{"n_layer": 14, "d_expert": 240, "d_shared_expert": 0, "activation": "geglu", "n_groups": 4, "tie_embeddings": true, "init": "normal", "init_std_up": 0.0238, "init_std_down": 0.0, "beta1": 0.9, "schedule": "wsd", "decay_shape": "linear", "final_lr_fraction": 0.0, "seq_len": 1024}
Below are experts of layer 3 (counted from 0) of a mixture-of-experts language model. Rows are named router (the router's row for the expert), gate (a neuron's input weights, with its number), up (a neuron's input weights, with its number), down (a neuron's output weights, with its number) and show model dimensions 192-287. Each number is 128 + 32 x the weight over its row's rms, rounded and kept within 0 to 255. Numbers have three digits each.
After each expert's rows: "comes before" lists some tokens at least twice as common just after its tokens as in all text. This comes from a sample of Wikipedia text that the model never trained on. Tokens count by the router's weight.

# expert 6
router:106100182108099138078123123100144119168124149142150152105074153158131103123129157099126139102122144080159080079133099109120106078150167105196190081141114161131126066153144119136139108134122129076086112129113146185144121128101089170117175124127106116114090154219137138121130151154123070125
gate0:158144130142080160121158117118131080122097117203177141147120099166128126150149202089106128116102086140108095143150152093157159081151147105166177086101109123165103168131152144079109181165099123148115130133116154142112123114129061128180114123133110192115104117138146157114153173115145176178
up0:176152130158164128150088178178085106150136131148142102122150137156112158092097102187136124131179140140132161144066093178120096188103171145079120152166159158115131128181101145121164057076131115146136171130084112153112131148098114107066111149082166101125166140123085147137078070128191137112
down0:118179132132110139088186127107120097083100132137111140097055167141141104129142177101130188082135128171108115121137144088130126123099129133114171109160081114140105134123115148096130195109107084145128071105147135156129170106142085176113095132140129134133101082116157141130135173159165164186
gate1:110129091132085134118099155079099161134104146139171163139111161140120154174091169132139100209186125120121087137142139105107104116156110171131064108167146190106107171143123088114127106098134166125156131158133119135146139139129089132129150075114151149116155138059159137145135124092116169101
up1:078113089101185134092175098107159127109166124130104102111143127157132109128109150084089165075121063153059171106117140113115136128130176072120119090149152109148142118091120098104164131156151142191117141037164174139098105113170145106109151141154130173074152055119065099151133169157146126121
down1:110102101152172133050063167147074078085116155178115154134093107107072087170135220162118108104113050146047113127079100098122128107075157140137080173107152060124133129144090094146113155130131129103121162122106115121088108168066176071114109110102101171115114081136138153106173135131143119139
gate2:100114139110141147106142119088145133138138153102141157135117165147121107074103087077131131121075140190070162135180124166147083139105098118150103070150162078172115103129123160106175217112100147145110129085187174134060114123124195132185153145095161095148079170111139101079162147116201188131
up2:148130066151138084147105127214117133067085113207135134149170120133163129191102175191148140100154130117186166157091130100083173096130130136121140128105083144116132108158137148166115083125127136136176157161080057124224137129152053128075095134170133156088159122127110130146114136113167129123
down2:124176115105192171116138146193162153072177132115080107108134097113099110124143140180123111136114122127051159087140157222166068163100048137166092132116138126155176095143133149043136173098135109101092135168151144170072106121157195161146088108064144086090138123169150058145112122098124104115
gate3:114088145104204136123067146077127171160123106169129157142136146113165159142129131102131098132144132131138165090156159158133156108145117090103158081135098150176128121131050122120168123082085123107053100186114122103137098135090177161104142086129074147097117146115090161178140161119128172201
up3:150128130163142143094056138089171121139179107137083128134044084124089157080173133143133070140160110064109109137140109159106099128158136145061139100135126167180100136158162131186158139111154189103100143167150132151096102124076138095156188089133136156191077155111101152073142129104152079120
down3:115122097158135164160110157139136100165178129113121090136126165111107104118135148151134109092065139137168137098113125087132145133090060128141094123096138079114145148127153099140104140169140127158136121070123187106080080118113120029106129113135159135111086086168131109131122114124127114085
gate4:168091157124180114175105103174081114106122171169136154114146093096199135156187164128066121143138116126065144125162154093147134143129105149100107144091143159121147125116146163152139157143072164189141132127168112175144094107139132117157144169122155150138110112142165124099096147123123101191
up4:159118163189120068098169145114044106195133184096132150135086143150138088093144149098089114127105161137102080136137125159136090135193142139120073122096142124077138155135153097170144146091066157147099127069142156078106114147125147150115108133162097125115137144152190145154141071116124172102
down4:193092145188137114117117097090101138137139173120115099165163113132074134072139134148121079150105157107118079126167127153089080146154132117122041112118147129164152171116158154180139156125103181136159140145151146067097107148135093116148129148167108079154157198149136169162175177118121140077
gate5:198101143124201169098154098173100107118177095154179118100121145122090175146126123139076119097132138119174130114162133159138148074085204120102124148083153123185097127138115146056108049126161083118099163094097120124155121164093116140135203161124111085114137123116089123143144170155118100132
up5:126074093173165170136109137125105173184150126147148145096103166096146123172116156147148130137121150083077120131164105106097129127150142187116079112120159141117073191091123109073104059048122173064141166135069134166125101146127103166068129151138113079068159153143170137101130152174122154112
down5:135109094069099108148139126125157093043115131084110085140105119128089107166105153133143183104092121134156133153098093138143062099127148106131109076157092143132201176098120140182139143127129139100041140093098105174101147093123152120167088138111153180120161130082135091112123125190100097150
gate6:076155103128105154197169160173117075075147139137104137098135153115119135097088161104118130075124149173148110170123149120172100111092118171085108141045105108139150148166162171098094176087126114203136153141134168104075099100156173123165068130167132077169100085140133125077078192135118112122
up6:135104159162195120156112127049167089097068186102133133098084201086122172081140161119078116090134089106121100085118116140103150127132103168173021102103146074118110141110140082109113156082106181093139124165137095113146113107133167150113141157129090078159103086111210097142115123136112112103
down6:144078083197198151069117109126107156130191169104113145183083175139117109100071165126149047082117140149132100161120147181133148176119059158168109106061108144135132175130155132078135103128152156114095088145120121114113098192104159086119124084080173137120147105145183080153099129123148107107
comes before: " the", " and", " he", " but", " a", " it"

# expert 18
router:145125123124135086130100130111138130120152113144139174146157087162069118094132145167089149112143148157091109113102172191173123132077108139115168161101123158096133178116188146148089088131151212116159124141116079160172083061081086142052089126217116140152093138148129135152141123145117132104
gate0:134115152128088104122099123124177116152151160158132123151165116117111120097131145102138169080069145153130172151148170082163086093132118089146124145204166192130103127073123140154131112098171121159133149125116145048071116077117135103132095145141143103116136132151141136127098079103140094077
up0:120091100077061047107123171145111126083107126093080113102146100150117149125144125163135082108109124124138154147110148078169091090107060154112095178203090131101157138150145181153115108152122111203165155076144167151132128102136136112117143196109113102074118075123104095097140098146147080110
down0:123175123123145112179050120131146105157164137123122123145129130062113113105104125093126188111142101099171127046143152140165076109128101088154171155137144184142105212110163117046092133153159124120055149096169095045111120143183170140154088196195095142160157127160129113093112137130198079081
gate1:147161154142130111118176119162124158142137110094177165097139092148132115155133120108119148123094120185077060135125144097088109089156144116149162153081154163158129162152116217045072042107192130074145156132094164124109105144118135161127145125173127152147116105123180134147129121138169144126
up1:102124136153134074093163161134146084101132116079121133131070092120134125120111152199143154075165105163133078097126107097077139122101098114104158082139145142136113146132111113164107103116145103126084090118133164127153154120107142141100149205091118127124139134112140105101183139145148127091
down1:123124156113129123094108153192114122081146119147052144096099144094197122109128152086157114102059131047154103093145112128110113151107117145161100162112163096117098119147131143052107150152078114151103125112121099145129103154155161112104073150175137100135084096137118158151192135115140194097
gate2:149072132168104143097088095118135113208106153135097138129155099082155117104100140134128114105063137157125121081141125126068101177067135136139117147105119163181187115126144078120148135083127163111153096159145128080088140136153115174135135082154112153172134095075119149134097123166054170118
up2:187081124118193159172135111150109126149134140182124186151153115108158130148083169190146093163095125142136092103160083103100116159151159153145169048108084189104123147131139125108140158108167183085100126158137126138112145139205079164136151074155126167176134131085180193127173160165108190137
down2:125156095121117164130159149130110062091071118109099073114077166086127132105129169128148157109100142063139129161096135149188139152132146147114089090142140134099096144092154115152146073146155113154103171110151126134111143123131171163136128202140134115129166098121196130152110134136099139141
gate3:175089138123139144124087158117136085128152180086127200089179101120129160109151077125132110134118110163080116195078100072114108149163206131142185127097151105139083100079157186102123122097103203188129162138116119124110113104074146092163163110116121089101127121095157133190129111114140129148
up3:146205072202155065114119119105116128097121107107117116138112057080158205121126127163116101162068208139108120192167096136138194086217129142128192064127062161117124187123183141184117134132122114123122114127160084136171180128146098179126124182145107097149105128122119109098177126097110067180
down3:088079146183176105091084142124164144172167146192137134056180120153136109140099139073098153069151071109159102114098171104118089104085114143146151097114119110162102084128159201081126084089177140075126149111148092146150083183114111147118109157107183120146117107104102140171101127089146158129
gate4:062183172138107021088141099151193166121111165130155139071157123104143120139135045112128163091156132130082174153084158104109140150100136199125087137142110103211143131106101148044149096126134113080145111152130117168135146098139138101138171129064136166189094111123151072135036161134080118123
up4:147118110146117191168135145110144051064096103069055076166134075081149074179120149120133116153157092122175070137141074107068073115159141097140162158053133119120199066141109086163162127152114126202099127148127130105101083129119139186137132154081132070039145090108161113094152127135171079148
down4:131127140126100178094124081185125105134125172103143143137094127171123137139151118160135108080071107072140161104103187172144133136118176188104126083084143115133159133179124120132144102118149087125151143131139119104133130099150122130145162183089121106107147204135127142097168148136133127104
gate5:114107110132164098103091172057083163157136131150147126141169163147105122169113106176178100147092112095097095090076160136084173146091098077135057065112190144132114122175100126133139104096134203189083082169112146160176120149126121088100132118172144158069178170123089116139107120107086185025
up5:136184122048146134100107139112127158142138069196188148125193142134140111178124160164092108120121123120106112124239121107191159058122127125166140100153101172142088118094137122124136114075167148158102133078093104210143186058140132195135132178150162125096111167106149136132116110135150154160
down5:147099153100138128154124105120093101091124175141111172166157119106107136136141080132170105179052123141109078088120131133112127066127098116183167157158138095113086168156105171154156120152121172137219181108112095114144145088161159079077137097132135123133093105151149174098118175103109136072
gate6:115142150093085114129097050087106129153072147146119187133095143128145177139117108093065109136133135121085123102142090151162093117116109113153136057109146151136163144165117157110111101121168124116066040181096149081107137139084185080148152142104131087149145135138125115184154106093108156072
up6:154078100130119135139079160127080141211127144141169124114104233130103089075150083131139124074068131134155158070087088172133131092103115121092131159115172139145060087164084110144168101108141109103028151148102140121139130125118064138100129103107153139137142147150111131192122112105130083145
down6:176137141149141113116113120091154103153136093099117099148128154112133137100088115177099085141045122065128151058096114230150106145186161115101140167091191078140136167176108073088117179084114140061104091074127117121086154102118159134116189133161087150114131189160102145120057090138127133158
comes before: " |", ";", " |\n", " /", " Cup", " League"

# expert 4
router:133180111123140171074157119170153153101146123159102133184150180167143083117148097156159163165120152124122124133120104140144057151093113113119098150130133088104108111150114129108103145099138117085146160123063146205079148136099120147119078102179106115094101088127138126133144151126093119123
gate0:161118115086189154101151117122163072094125145148066159149122105060146157133177151177141144148121180124122111155094109171204123134206138112102129099080131165113125188082178121153150123127103101133187151167108168115172160114133116141123105198105106178134060098064157150139156153163157099089
up0:085078158131180150166139126133146205169153136200096052065138125162216104112127079129114162107101113179110105110106184157143151159125137112140165100114202121115163124188147171085124132113132101116197133132105110100174113176131162132134098135119138107115106141166160097132112098084182148138
down0:151124142131144098155101112139156162132169141108165149184136113094139139196141093131105129199233153171152119141067115165119104132126138131144099165124091083109120108150129154112098081097170147115113140136144133135116083109179117140085123137131159155115073055149160127140100142150146092050
gate1:148117087090156125105122104086069112138094087041118104104148123084103158158137136156157084117183099134128124145137140116149178106098085126142091108143119143109141060052175102103155125111100128131209149123120087138195079171159130167133178143080121116102116181127115136162116139126059123132
up1:208151121101182166079129071166113133099156093069169113184162110079108134148103106140189119138111115110080094106181110106151109091138159098138171146156170120104094047146121126132161117070102139128147124094084119157167094184108096159124180141144149077069124119164072104118125114130049107104
down1:103123142079111135161141138088154135144148072135091076123160098145137122150137128132095105126114093144131089143072110108171120112111226119093068096114132183161125150134128107137099092133088141159075142114119142127087184136150139113138045164071129141198135125130065141119137124162135076121
gate2:125103169095124086080114128112152118135098180150145113160144142052126081142147132141118078133113150149098113133125142090123179083158107104138071074132109170136194081112169075131123183196095088137170033153141139137171110155212165089119139179104134119153135159113128176081142171114140205124
up2:157166174093116121099195096151113103189132148164101152154151133053097072116100072143136088143115095153090118108095098103128110153196170147146129122101127065081119107138111100195139117107078121063152066146108128135098162175171147105119143168169121145122068130149130148118165109106108200121
down2:154130157079084087157157119115174171183128153087165113105139131140158120132141148144102097121115147142127089142115132155124135083172139125137191102118189107092138124156099128221094167145151183119134086127098142127107181098146075086144086151152111107149130192156128146111098152125085126163
gate3:115103143062132161090135148103113155106081088159199105107167155117058133160111116150152117083117148085089105157130139158213121113116108142145075118121086197152126122112170046206107122113179089127166147133184152130128170114155132148104072128155093120137052134140135120124079071100150145166
up3:125169160120121130187085136083138137122104152086092131077189123173035210146084136114153137144123099163134144116103110125129122102082139167146149221098109099115154165156191135207108109160100088152156144153148160117131125152094054155073075171116093115099141104166075109124106164134146016075
down3:189161078182110135132080123119135142103122158146131192097116115174087125092051137084125108087153158106121155091180160085095097100147166176129125124078151172160105123157110169117133121130117171108063094175149134141170146105081139168077146092148162141170123112180175092085141146146134143123
gate4:098123062131179129192148138122115086149130068098098098160219097129147068102130128105122123155135103167148140132165129168100135122070154112086069157149106150182094128131094129127183118150096123106072144161140174145138081168129173119181120168137172147096124131069122073088114173134163155163
up4:131134147128099066104095162138118162179147160122104124068044142092135160142117169139150137095138118143105115076082155131150117122123147177096109133130072126164135113140118138099112173125162127143138135088114149085161231117131126132152111084113060137120142091138094194138153108211105096138
down4:082113015131140124072127124126122161134112150118068068113157159108122109158138153184128115088139124111132153175105103129149181125126139112136100121160121120109160144121109142108128131166106148154136175131123149038191131111073133137145151138136137130101099141178101127067128120141122153125
gate5:133106082111127070150090119093133140140057138151174101122122092066095129141125205109100087032151125190128099133065126140097117161099064186132109091141152162077152172123158101200109132155117146163122105126162098108200085139134102163092135139098126157102134118150103156139198170087034117112
up5:091119145148082131157195168120122107098131155107095125083111110149148132128115087128093164172124138116162095132116131099144214091120149108080097167121124127187078113068177049093175124165061101156103144124122122177145109129137130091131143114111163121166087050120157086169120104079150197109
down5:121100124163121110126162142126108153118082130141102064135154108091124110149126112059090110120172107097136135091126150088110151134131131144197166101128127133118143171083170121157119139144077083178178134145133143163134117100086080188154119182082138151167127146109133157091153127155111150113
gate6:115068167154185164147093100133136094137181169193143123128136110130139119152176136119132137129118136132165133128141172125134131151209111112108100153114146168116171176096145135154145144105104125100168084154135138123135144146145089122154153099141092107151096126138129153140133157093120065102
up6:191083136175197110140117108121152128143172201138129130200166099066119116133140125124161145159109117080186133118185150146043112155219159050146113122081114150091167141132160143144125130125071146130114067128095147103129135137117147157145122048120122102179092103111152131161171097136105125148
down6:164135164196155050100137116094160163122098210111114179100129132122137110090122187089152149124095122082147139078096174146097139109153108103143172125126082113143135120136129071138132120141118155177130125061153122173115125109168163116084046118183122122135138138097099158132147123152138113121
comes before: " the", "See", " a", " his", "History", " birth"

# expert 5
router:083172113199120140155164145131162133129092195114113111131101098156165197159116112155144189106136106144148122163086105072143174138099099166070120146102140085108158123128161102154112100141132147157103168131111133153095097202116161156126093153123168149166081146172091122130083114135160086109
gate0:166126065125105169105157082143085112108100159153134134096154143085183119131118125124092103102146146141093149110107134159211123137155102119175097158116142142114159116165116138120139105075171179095187123109130128068084110118141062082128047094112097149097157133121114152124121109171131116137
up0:146185124135144145121147135118181105099113129151131110060113181177129136179120149088084125114120144110126149175148143185218155112127107121179114130132180112117144130185115185098099110065159155103151119094165121139156091084148069099131046072128147142100112106080141131073092112169140151097
down0:120087154147179133175097095145170110179120117105146116133115192155095119143107102164110133111141069148165112114166132099158133147139141138075102108165111188149123080151094149196107157139152146091115087141116103145156179152134140076171128094149131119103104126137194103173091102125146136090
gate1:123112163173094099162108128138107173112101194085110167077167134113121105129145095112074104140182124109134173139094125182153066107170160137133127120131123147123136157171107130105168121156134077168153163123157119117147111105160136156101143100124113106089103116152122091150121151181137178094
up1:082134152141097132176130119213100163187153201091181129163130147162137098126129042105205126125079142084073174127110100106090123179089194088127082147156142170175157125131097124134126179135120089124120126146173149098142090109118103115060134165081115153138112130170108205136150142071107125107
down1:131111098146141152098095150098138181182141124145102160200125123124093146092180162090189191067149112108146128157122123138144142135121120143161111141130166164140175123117158052137085119146078205115117122169069089074199112133116084145176148050118125149161122152129161131113176093113132123141
gate2:165115151075141111154118152102120117188154152141123150174238108174190190106042112106144151154106168163131081115102133138112122157119185117129139098105177224107148157168116157140181104119163111126144148184066105111145125118119174163106126107101159116133125126179128139134088179099115165102
up2:110152037127150156128140133093113080143146107141157136157177121115152178128078069102134110131093074179161125139114177191112127175160176102171157110074129185108090157175137161088206093104146164121114144167071117078135160088116217167171152084098176129129135154136111175105147199110111102106
down2:085123161141176134121158084081129116112132144204072127112143113176149089111085108121172120120072085180141143144129132106141146169134168119136189102179157118133126067131124153143190137161122182050109080127132130154169085049179175139130116086122076131084095146140162083088116083082120132117
gate3:156051108128087142165157137139148094147148129165061145137134131116147088164186112129176104187186139099187117134054140163142108122129162125143160116097092137173128136138109140107111168213132092148167147173109117096218097098140069121145130146142083141094108071094123101156068093131126130116
up3:113168125132143142141115085194069055106126124182115118112129101118133148082111101051126156205132126107152109161169133102139112113185152098142120123104131129106067157109102164026078138112100090120118097161107098076128129133078159111151133123126141130103085139087100142078064131155125136074
down3:118164135135125127133128157138129150143122155082125075126114081066127090112149058134125130184123090124164126174232117166111133109144167135120108096149152119087077083087123144130121150139141113122162103117186108120146141138090123145142116134155103132106117119129143130163146111112151147108
gate4:111149137176081071154157118123159149124051150063147150117090102149152130125116083117114149178088089135120110101151107100117067115109125128152095108149174137113137083147160111095215118165085133201162102148064138138098164129082208172147171124121146126106051118116135210105091143144130128133
up4:088135159102149127105097159096138132146080116089079188128060103117155113160175145139125125154109084144153137061145060084129114114109122133151128115134177112106158148143123150115120115142094102167177064164165137168181151127143131134066109158119138118141152146183171085118126104124146137123
down4:082123174156089107099126141160096136138155125139095103172153082130181069128162119110137134158126145107132132130183093152174083126064127152138141114085127114089124096142126127100133181129110085174132134092066131119154119107122148095146092149163070133110101124149093136060110093118070161108
gate5:149096109100102112075126111138105138099108141130141140097149072152169090091137150124137159121166130117154137122152174143168052148098163155180120158165142119175164182132108113117170129098156126142162156188144131129164134094129068121081158179134099140071122108133122158118192161095065111115
up5:103131040105166125152116110085130106154157116076126126136104186021143145182135151177139106105122131103086117110167175146112164146084178126089129150071116132135092094127157097125113130066119094098134129086108143138117173098114121154158108169068179133109070112116120118177152133136048128201
down5:052106090138186107159122120127100072168094187130107146122083104092095120108156152110150086107142120104172179120103176159087178147104076139186183139121142152084136120118129140102070081058116071085188089112124143118133131133100131185135160159080147069141076198063135135093135163171127091114
gate6:163166092137147169139109165095092118109091077170120163125169139143145134137118151089060089119153133085165132132143174161109129110169192160108145073067132179176117165136095084138089109112168145185085174119137102143119102105102069073166099116137091141099205109055083169152136140113157130053
up6:074158157135098140127112095116169126121143087187110113089144148109168095194081117100154172083108135097101178151029093122097151171165144130169137141156192134204111123135160183154100135156138128103115127137112113146176110110142146097142135148036163116055137059096128109133118182120131116108
down6:118154113166044148102134149048098124147129152149136142170144164095102121123127124139161128078125110129167095154058150092061166100148091129188141110229062087142133168081135125152134157131095117071113117118151114126176130150105097103088125121126083123151110188147186139089114118137127132128
comes before: ".", " |", ",", "th", "′", "%"

# expert 17
router:120181158160127133129121148091195121119147177094120118136123114168169113158103108147156133093170111131133119114106111137099121154086094147033148160119114106115163062159149117155108144137115179104091127136146131204090075169133141131079141142144154138159199087186106094155123080088089095166
gate0:148100087105099093108130149137114137111103124170171069107140119103078129114167186134118103232140164108157102184151161112147132146180139095160125126176124179128123168111123136123196132135087104168123107152113180094116125116153090126174135073108116108082056161069165147168126154064126191107
up0:115158141130148117192097114086123122160148101091103145107169125161122087176073133179175239097126096080130106091111157150157090127104118093141174139103131120165153110115148099104084138116190169133103156106118123103151148077107166125139154212126132096148105162117129115120079098139129107179
down0:113106138104095140174160117215127117069114080108162096119121164150184138095126098140164184146148179113145153087130082159169100134094131117107139123125128131152119045143098129165151026145114088157124113124098146131123117187070153107098097174136157185123117124134132129151126115153127066144
gate1:178140109123121126199154164171078121156146133134127115110162109091133133160145140172118134157109130183100146176101124104120095105142149158144077157194048109138123125080099095192204131148099112155099088109133116151176146103168159086148163130079129078115133151099164141185108149113120081126
up1:125164147115145150088136074101128110156078134139158095115094170122100100091138092114189128085061149115112110160111126144125100133149174117091091151165175129101125179123141164159126142084132140127148115106154151124101142137166103132101131083091127093158140134069141143093180179179140166121
down1:145081100088101189112100085165091124142100143100089153119149151122145130123181148136202070095146122121129170149114143153120111143230106149149086115156212079132140214125177163122099136135147103140139121134131166063100068144124153138098134150133103161130136144132189162119150161148145218151
gate2:157131165051195113194119073143109086157138149130114150184092132134096210161071145158069137135144155156089137109154153158124106155141137107144208140120204165105123126101166206121117060162157136131107103105093135097102159100118139155100123172136143127104111178143078158196100119112135130140
up2:136116099156086162147118148155106148149170106129175082058137207117141148142080128062109120109095104171138163068122106046091154104122187117119082149176093128164059136113117204074140140120130149118069135131110137118137139142101077126135237073112139099136118119060136104140123166191218131146
down2:086139153141119089172073148110154107181128150180130199117184125081071094150160151121123150089131147142110159144166093114125068144125139139198113110139083101157140084131134084095190145152158090145066106187161136120161169185145140124067081148117117144111176158160101095106105098167129097084
gate3:165131094071096104193117152167089131157147122162168094126131119068134158162154151105085076132153177072174128184156126064158115122153143152138110101104134120129122162148206178047126101160125097110168159117139124085158063134147096135130143134156098123115080111147146120157162134159128122149
up3:114114162173072108135079155115167128138154144120057146205137139100173147147143137123094135115144101131111155043109159150136147076109090126142178118112120156080221116106090057128144086168121167098140110138124118139162107112159143112049146104105132168123112168179084137115156106142071127127
down3:145147134139122110112157162136173152101130113100113122179153152136116135134089140146103161073095112173137132096102120170154143190123107121139125091152114139124148084132118114091117120118123181169153173151132143092106138184143112135140133132115108129162122121120058094128134101136136099074
gate4:165128155117128114171080191170159103111138076175104132176149171073128081061184069101102116187169184088131093130146084134141170182188123100130104168177140114111087103094162189152138097072135140144181103150065128125106156127147088096087129117206123098205140138108177135151193129145148157113
up4:159132126138124136143112200095169123143177138185190125130137116130160093075146081138118101183140179097161112100222037144105154181142156111112107168170124146118094173089152212155125110134093075105139114131165135100131147120149115116108129146206147076137125076058184129163165186187076159112
down4:074111175095123106136159126151148126155122164164155123121204144149137155124122090114120085146096160116144136137105185147225151055126135132067098111147106147081158137143104108110106127152090112118157152108114095096108109128131173135101136104160180153132121154094134092156101094124044104124
gate5:186075068103132109121139158110052111111082123129132081098149174109061137132098163110084066135144169171141098153124152166166111124167157123145082097179120163133115124101113124105161142161096084129151190120103164084148144128147074115157089134107109163099092181065135089124207165083151191126
up5:075114130102102102069141128147139109126170108130161143095153193196154110130185122094145158110166084138174120129097160098160137159111160183099140084145076148092112101199208105199164142115162153111140153109146130176112137120114116119102115151150133133112146146129147135151133146128111161124
down5:174046081126163115090074147170149090056157168105157136090123148082073115144116122160130098168136135215132144138147186125136122145169128135173148050185182114128176198138131182125125141116142123129147158120151190157147106097163135171115093114136102155067174084123139104131122147122113165157
gate6:097118119089111108105079135145097115116145109121142079069147128053093160143140178126062143140135111152098119160111183118134114063135101175132095152118126179127128168103102083172104165168095086224136087231086105118154147066125111122157113143129153097091100160074134121150120157122150095155
up6:074142156107200115076120146106184089069115138113080130175115118079140131131129170119104119055133094074050163130145154097147180141136149117063177115154170069180179150115161122075151167141111141169105124065146101166099100117119110156147187131083094127084081112163140106126103117148169144128
down6:095111140106138159126185127143068106139135063139108108157136087115099109147121100138123098042109092138077141160096150059133137120077147169150105131110139109171198117122134104144110128139133125129113183099146134168120109085181174109169094160097072138086065108122150182144111158127170130067
comes before: " ", " \"", " —", " +", " .", " −"

# expert 19
router:119134119128126160158097120137136118112159105070141132115088125129108129174179119151170097141132148097138105090136099132140134102129128151092087161130096084131064168161113143169131096100145157117128103098068120084158131141139135137099148140160189166118159141175101059093096027117143127108
gate0:124097150131134115095161163104112133135148115077081111123108119162153114120099137156090128128146155156143113125125103117117150116172178039140092124099116167136185102106143141103140194101105165100127125086139102146138158105117170151119146127111145116138110169117148129168111159118109219125
up0:152092069109128104093079160133135164108138140083152132115112120165149107118083109150003144137137144079119096104182148074178148121124171108127163075174120137158104096133116189090130075127224229123123145163115147082090150101109180152083144170103122137175109155141227109171115098123156124108
down0:063155128142121127127037136153087076110208084071089110137112088194109126104159128147130134076132066171162168141153120104154130096128163159086165142118113153102144109125096108099111155169120072162140126145124101126092173128124170110144087191180096112169101142179146127146084099114147114095
gate1:101139109107150154094118143120141093141108157129168098094103142120114132100162120148176100083141141108118164155078150112180124139146182157105106103119113131137107111155166170121073131098095069154093089081157133068122137135151120085119103081138105119142122161141160144115206127150087087081
up1:135059140097156173119188126204089152122130117151147126100154090087121131139203151143196098143115141159103070122084149118193073131174142101115129147163116131094091103157119123174131184111113064134123207124112146138108113111189105097134103102165056139110139143095126111187139121126119121193
down1:102155195155169096129087065123111083156099131161145134138130127156098066101120113117117152139089093129136177092177185150127132149104150121147171086124176096185169123201134146076154147045176096136183121110114127181109154139068145110084122142085141169119102130154142149140154164148154139129
gate2:084112148087163167142124204137137127123140125126134067130136114173090173161129169123102166067110111163156115129154109084133119111133110158129096134163052125129126121182107131083144137171135137112088148143161130149094098150111136123179163152132110119142142160134110136145183093142118115156
up2:158106144121103106198104106118130101093120155093087122126121141175144080108100163155152089154106121113100153142142175154114134111127115096122203099086161152160178108079041069134135096105129110145217135099096150101172145135150094121115120067108147129126128127126127135114084178099137164135
down2:237143153094163113091138120143080146085144106136185075195088078131154099162112208067113122123089136139102119107143181173134129119120109127160100109156148090090126121115080088194083152136119181150110114101173145081090163119125134161153095166181129121122067141145125085167146086116123109142
gate3:116070117171193095156142126094089135179166203116099126114157133073127122110103179190116098145043077116179072116083130189122152133173170187143079164168099130101124135153122049116153115123113111183116125112117098082163130073137133221124178126128197128113147089072085093179140113104118093084
up3:146145145076122127077152158126116148045106172088137113110157152194134156111103124112157157128197139168106189109103142125132118142121065146138165148064152101093198066134090128146124131130163081094143131124176177156081127131149129148154047156116093150104094128138092176172122134128158169168
down3:120065170179136104178104150168116074123188148153127077176117124138120137127060117175170103097149091107144056157097133163110131120089147137120152087131039204157093138143152085104133156146177125112122090092093118156146129099121115152093113113137129144135166084100106135183119125058123152134
gate4:103113198164121081134115155122153137158132141133108127120086107137077104115133110135100179125180114118145163162131062128100186183144108198158023132132114186143221092142143145177190119135139151128150196124144128140092124157087146146139131126069127079138135144084143192109131120151148180144
up4:127140158114118063113082152120105169095101102176123112104114097094151150162084115211104149149147169099139151112108075064109117168120101121160098147153126194163151121119106089144182136122120142132147112093157112160126181145090096158126157136118159134127139157086057209109111116064094147145
down4:129136182104123137105150074121112101117177096101112163054138186179127106077126086166104174105137180148154095072105150098143096111143124173086160105174142030107111113149118140095136171111141101121111130180100129154123170106127097188123146137141110093080123162168106105103139183136128155112
gate5:202107121106134127136101128103111129144109131123086185116131108112115121131140118117134166089153152096102146130150162116098167107203117120138182171108147174136162110131121161088153098098113180188072133066103114150125162197143130074100144124127143149132178134095120164153125146144140119064
up5:105209098121150133102154117128070144149085092142150158146182153141169176131093117180115124153076106104121130127136129112112115149039103119130121154169166118121154107118140075156155148123134105097170161117102120154127092144168155138118107183150152120095123123134124155129185115115119139167
down5:063093105083170116146101166146163190106111133133080092130108131135125139134096124123098152089114129125160102144113130128188149132160124093155075115123109129109051103139113147148078082157103121127144090090194096104130160117131119117125110156137101083163186113097154117133177105129159157130
gate6:094135132113135124104094110140113122070133128159091123158135123138146179092097136080144135116142089055118089143142159158112134122108076076117157115071100169157131092121153117045090156138122109122139102166129143075116127054085092127115163093104107120123189155074190087106092139120119178082
up6:113140106118127228095144166102114137119109119090150177123109160099148169132094081121126092090124082161086098081138139121126089111124088147163119078091139172153145161099097138070147117147083117097181126208169164101142105096074156141115113106125167097089202124075176148075060159112166158182
down6:070151172123129116081161133119094136058119073150059161054180176163162105083103072157172176147112184173165149133104176156098146091132168031112111171143165081114111105088043181093141149122103154116125098157173138184126148182174109162144168126111064140141116123169131197093129144118144129072
comes before: " the", " a", " not", " least", " his", " years"